Experts of a small language model.
Size: 11 layers, width 160, vocabulary 15153, 52.6M parameters.
Experts: 6 picks a token, a sigmoid router.
Training: a variant of Adam for the experts, 312M tokens, 5314 steps.
Below are experts of layer 7 (counted from 0) of a mixture-of-experts language model. Rows are named gate (a neuron's input weights, with its number), up (a neuron's input weights, with its number), down (a neuron's output weights, with its number) and show model dimensions 0-159. Each number is 128 + 32 x the weight over its row's rms, rounded and kept within 0 to 255.
Before each expert's rows: a language model's description of what the expert responds to; "comes before" lists some tokens at least twice as common just after its tokens as in all text. This comes from a sample of Wikipedia text that the model never trained on. Tokens count by the router's weight.

# expert 29
It responds to: Month names and dates. Month names and year prefixes in dates like 1 September 1996 or in May 2004, plus commas before years in taxon authorities.
comes before: "201", "202", "200", "199", "2", "198"
gate1 [121 156 159 141 175 145  66 117 119  95 131 145  79  75 123  99 125 147 115 103 121  60 126 171 162 187 126  88 105 152 145  78 159 200 148 159 134 167  87 136 153 107  77 147 143  68 136 130 122 137  85 135 127 159 109 128 112  79  88 113 199 148  61 100  88 112 127 136 159 114 131 101 148 182  65 161 137 123  92 125 120 134 123 127 107  91 186 149 117 140 141 117  71  92 207 105 136 147 151  87  93 159  95 130 153 155  83 119  94 117 160 159 137 135 111  87 142 156 140 156 100 129 130 194 149  76 129  86 166 140 134 170 148 128 156  98 181  96 107 135 170  83 120 191 165  99 138 137 100  77 202 129 159 146 140 121 128 143 171  79]
up1 [158 185 185 132 178  96 158 150 121 163 115 147 117 109 120 120 102 118 174  81 134 103 118 136 112 158 111 125  58 137 115 121 151 112 145 114 106 108  86 144 153 145  67 107 159 103 177 104 138 149 118 175 104  99  97 147 121  68 109 121 148  70  81 106 122 157 142 145  75 105 124 165 162 137 114 107 119 108  71 117 100 127 152 126 172 107 107 132 121 140 123  81  26  61 113 106 119  94 128 147 149 165 120 176 101 156 110 133 181 131 107 125 137 125 207  98  66 135 151 145 117  80 143 179 171 103 132 148 129  72 165 135 112  90 124 137 176 149  89 125 127 101 222  99 169 107  81  87 137 139 145 116 146 127 228 108 154  93 146  98]
down1 [ 97 129 131  59 119 135 163 118  86 132 134 127 126 114 118 164 171 112 109 162 124 161 126 160  58 134 115 131 110  75 104 144 193 117 146 151 168 130 155  72 133  72 165 107 168 135 184 119 135 112 173 149  71 188 134 138  70 129  90 159 112  92  73 102 102 123 133 122 180 146 134  77 101 137 152 152 117 162  95 143 154 125 111 147 120 133 103 122 167  98 141 119 116 115 122 119 144 187 104 139 101  82 189  88 140 158  82 164 101 185 154 131 103 106 157 156 170  85 134 100  90 110  98 181 127 130 169  63 125 163 116 184 102 188 150 130 143 112 113 141 170  94 165 114 121  89 152  73 122 190 159  94 231 134  94 108 123  81 110 156]

# expert 24
It responds to: Nouns for people. Nouns for groups of people such as Men, Women, people, children in titles like men's ice hockey, plus object pronoun it before punctuation.
comes before: "'", ", ", ". ", ".", ": ", "\" "
gate3 [ 65 146 134  73 150 122 137 133  86  95  61 123 121 126  75 176 161 140  91 151 147  56 165 172 139 132  98 118 149 104  30 124 102 152 122 115 137 109 123 149 161 170 132 115 102 117  74  87 196 144  70 133  89 126 148 141 115 203 143 103 156 130 116 124 130 103 148 211 109 146  98 181  76 125  77 111 126 156  95 120 164 137 139 144 151 129 133 115 173 125 177 127 172 104  92 147 128 134 175 103  79 115  82 209 181 128 129 110 102  96 116 116 127 145 148 133 125 108 166 161 170 176 152 141 115 102  92 159 142 116 182 192 113  98 114 107 101  94 163 150 112 111 105 115 183 169  88 156 152  91 130 145 173 135 144 111 176 115 138 104]
up3 [115 135 115 111 106  95 136  91 138 190 162 149  58 143 164 177  64 165 126 120  53 190 148 105  64 119  98  96 163 165 173 144 115 109 106 110 142 142  86 118 119  90 119 165 182 145 166 131  98 160 133 157 130 185 115  77 129  73 108 155 161 153 148  85 175 117 176 134 160 128 137  75 139 149 144 164  94 126 118  75 105 105 105 131 107 125 170 187 114 104 121 140 103 117 146  75 136  99 112 123 162 133 165  70 170 147 142 108 152 107 155 136 103 113  72 182 144 146  88 128 116 137  37 147 139 163 120  93 113  85  92  89 146 122 194 154 136 144  80 137 164 144 122 139 139  86 101 117 188 109  85 166  92 120 167 111  91 168 106 150]
down3 [143 102 117 166 166 151 194 171 165  49 118 141 127 135 138 137 141  92  90 151 152 116 129 116 177 153 165 109 109 171 111 110 155 129 145 171 144 142  60 123  82 139 120 131 115 135 117  95 200 120  96 133 122 128 142  97 160 119  77 105 122 121 118 193 136 144 126 123 157  26 189  77 114 125 177  97 178 139 102 158 146 115 189 147 189  96 133 175  82 184  55 104  91 124 147 101 106 192 159 150 163 122  84 114 125 148 114 128 126  86  98 120 128 104 158  79 173 121 182  54 113 138 116 128 115 144 131  92 114 121 152  81 159 137  59 111 102 115 141 172 131 141 125 123  49 129 130 147  99 139 139 117 101 174  90 108 145 133 123 120]

# expert 1
It responds to: Name and number endings. Final pieces of place names, surnames and numbers, such as Missouri, Munich, Providence, 2000, often just before a comma or apostrophe.
comes before: ", ", "'", ". ", "–", ".", "\n"
gate3 [ 77 144  74 110 126 173  87 159  65  33  74 151 114 121 125 168 176  92  66 121 162  72  88  97 135 165 145 111 108 172 175  96 161 131 165 137 165 101  53 104 124 133 119 147 116 123 191 130 117 115 110 124 163 121 177 118 126 149 107 152 132  66 111 213 101  99  62 145  60 167 178 156 110 135 101 140  93 117 122  84 161 138 132 132 148 112 124 164 115 162 166 104 155 104 133  89 202 117 140 107 153 137 155 131 107  92 111 116 168  84 126 133 141  90  89 114 165 108 120 125 125 121 100 111 138  57 147 195 123 123 119 149 102 116  94 150 140 169 153 128 115 108 126 126 135 105 144 105  72 120 189 141 106 138 104  81 134 182 131 131]
up3 [119 117 103  61 129  80 123 102 136 136 101 104 109 199  57 129 128 140 109 114 114 144 134 159  73  89 102  98 144 142  94 111 180  84 173 110 130  90 118 121 162  93 145 117 140 131 210 116 125  79  99 149 199 155 104 122 155 119 118 118 166  84 126  56 146 135 167  62 125 160  92 194 113 167 184 195 109 165 160 128 193  91 159  93 142 111  57 145 122 182 173 140 169 118 151  74 150 113 153 116 196 145 129 105 112  81 113 125 136 116 100 165 131 197 107 140 132 164 149 133 107 171 124 124 118 120 137 135 138 110 163 130 106 166  96 111 152 151  92 175 134 150 128 141 116  37 118 113  91 164 150 132 125 115 125 122 165 154 124 140]
down3 [ 89 121  91 252  84 145 135 143 117  44 139  90 125 123 130 178 181 110 138  93 122 122 113  63 187 129 146 141 109 129 205 137 161 121 119  60  79 131 126 155 126 143 105 107  81 163 169  91 151 136 176  84 127 115 104 105  99 119 140 111 153 164  93 160 131 131 103 142 122 110 160 143  87 165 154  95  93 164 136 123 120 109 169 138 182 126  93 150  66 126  82 116 143 152 126  78 128 195 153 132  80 120 157 122 114  83 127 141 137  82 119 170 108 105  58 137 118 181 147 142 194  79 107 144 115 153 130 124 134 109 161 127 116 138 162  95 177 112 166 168 165 110 135 125 155 142 164 114 123 160 142  92 129  91  67 158  95 166 128  96]

# expert 17
It responds to: Subject pronouns. Subject pronouns and relatives opening a clause before a verb, such as he, It, they, who, which, mostly after a period or comma.
comes before: "was ", "is ", "had ", "has ", "are ", "were "
gate0 [ 70 148 124 134 121 181 100 117 111 183 135 132 116 131 105  88 135 110  83 152 145 157 149 170 101 148 158 155 132  92 122 108  82 142 135 126  96  77 142 103 176  92 106 117 172  91 141 166 161 135 165 124  63 135 215 117 153 141 115 130 121 138 102 116  96  88 157  82 152 159 148 104 111 154 155  99 111 141 187 124  96 168 109 119  98 110 119  67 145 103 100 121 133 125 165 151  54 115 142 211 130  96 160 118  89 152 131 133 191 105 149 106  65 180 153 139 113  90 110 131 164  89  95 143 142 131  85 217  76 186 105 191  91  97 124 152 151 142 130 126 115 199 154  74 104 126 117 114 137 115 174 119  79 162 142 182 123 171 117 125]
up0 [ 59 142 163 157 113 130 108 143 118  97 121 144  87  98 184 125 131 148 126 119 129 179  99 123 161  94 149 146 148 176 103 133 127  87 151 136 157 145 141 126 144 104 126 143 135 144  51 142 107 154 147 131 125 150  90 157  79 158  96 114 147 169 132 139 120  71 148 121 106 166 121 174 143 183 124  89 122  95 236 145 143 212 101 126  78 167 142 152 167 127 122  89 141 130 117 132 137  59  88 154  99 133 140 137 129  52  97 118 131 213 112 143 122 172 124  84 120 113  79  50 161 152 108 142 144  77 134 100  90  86 184 110 138 192  96 156 145  84  83 146 138 144  83 115 143 143 113 122 172 113 124 130 124  95 178 140 185 138 111 182]
down0 [134 139 133  88 119 117 120 129 169 136 101  85 164 192 142 114 143 105 126  92 106 162  85 118 145 126  84 192 108 109 145 105 142 114 152 130 168 136 195  93 125 102 147 112 135  79  45 145 101 110 115 152 146 164 123 112 118 111  66 132  90 141 153 118 140 126 159 143 129 145 154 140 124  89 183 103 147 136  94 122 121 145  94 131 134 105  55  93 161  93  94 117  99  66  77  68 165 179 118 136  89 126 116  92 117 205 116 126 181  95 158 168 174 106 156  85 204 155 138  40 127 117 132 117 134 109 116 177  93 116 133 209 130 126 135 150 113 132 156 203 118 138 156 127 128 152 138 183 115 156 115  66 119 138 115 138  94 178 185 172]

# expert 7
It responds to: Relative words, date separators. Relative words like which, who, that, plus commas and month names inside dates, and units like km, mi, sq.
comes before: "201", "202", "200", "(", "199", "198"
gate0 [ 94 143 172 127 122  68 131 156  94 119  68 179  76 148 128 107 174 131 165 130 152 172 130 113  63 108 138 120  88 141  88 162 124 104 115 139 113 167  81 114 132  91  98 126 107 126 124 156 159  65 106 123 142 111 112 169 147 134 118 107 122 164 125 128 101  67 129  66 125 128 153 167  75 216 107 163 162 143 140 161 179 130  92 160 133 113 125 112 100 128  66 149 123 101 153  86 134 161 178 143 136  99 154 133 140 133 110 127 127  89 143  89 143 129 132 169 165 104 103 141 136 115 122 125  81 139 121 129 142 182 135 153 142  93 118  83  75 127  88 255  95  90  86 119 197 136  92 145 124  89 164 121 150  92 203 112 111 188 146  86]
up0 [136 139 196 152 101 132 127  48 131 128 126 128 146 125 159 116 117 164 145  92 198 104 139 112 144 107  93 183 173 165 141 146  95 119  56 110  87 210 136 133 143 138 126 212 130  99  93  98 131 152  82 142 116  63 171 128  88 147 111 116 166 121 107 107  62 109 106 155 131 180 144 118  90 201 136  67 158 161 172 144 147 188 140 137 138 116 156 158 159 164 135 131  97  97 127  54 119 123 183 165 136 178 137  91 142 158 123 120 103 126  89 124 150 134 103 125 158  76 124 126 143 118 112  61 120 126  88 107 120  82 197  99 157 153 106 121  96 141 166 105 146 126 119 117 113  85 131 116 143 135 119 175 126  58 157 146 110 172 167  96]
down0 [113  87 147 133 119 157 146 191  75 114 102 124  59 185  99 125 144 174 114 153 136 146 160 140  77 233 166 154 133 150 100 129 124 110 119 200 110  97 147  84 126 107 168 132 107 120 181 157 185  78 133 149  85  87 145 129  71 146 125  96  95 112 135 174 166 126  71 132 191 118 178 119 123 157 111 136 117  91  75 158 118  77  89 130 128 118 116 118 159 106  84 173 146  88 113 109 135 154 166  73  71 102 164 121 103 189 152 122 145  99 122 218 105 127 100 170 160 128 132 126  82 133 144 118 208 136  97 104  95 125 110 154 139  54 125 125 129 108 132 136  74 135 137 175 128 130 116 158 145 126 108 101 126 112 160 154 135 142 142 106]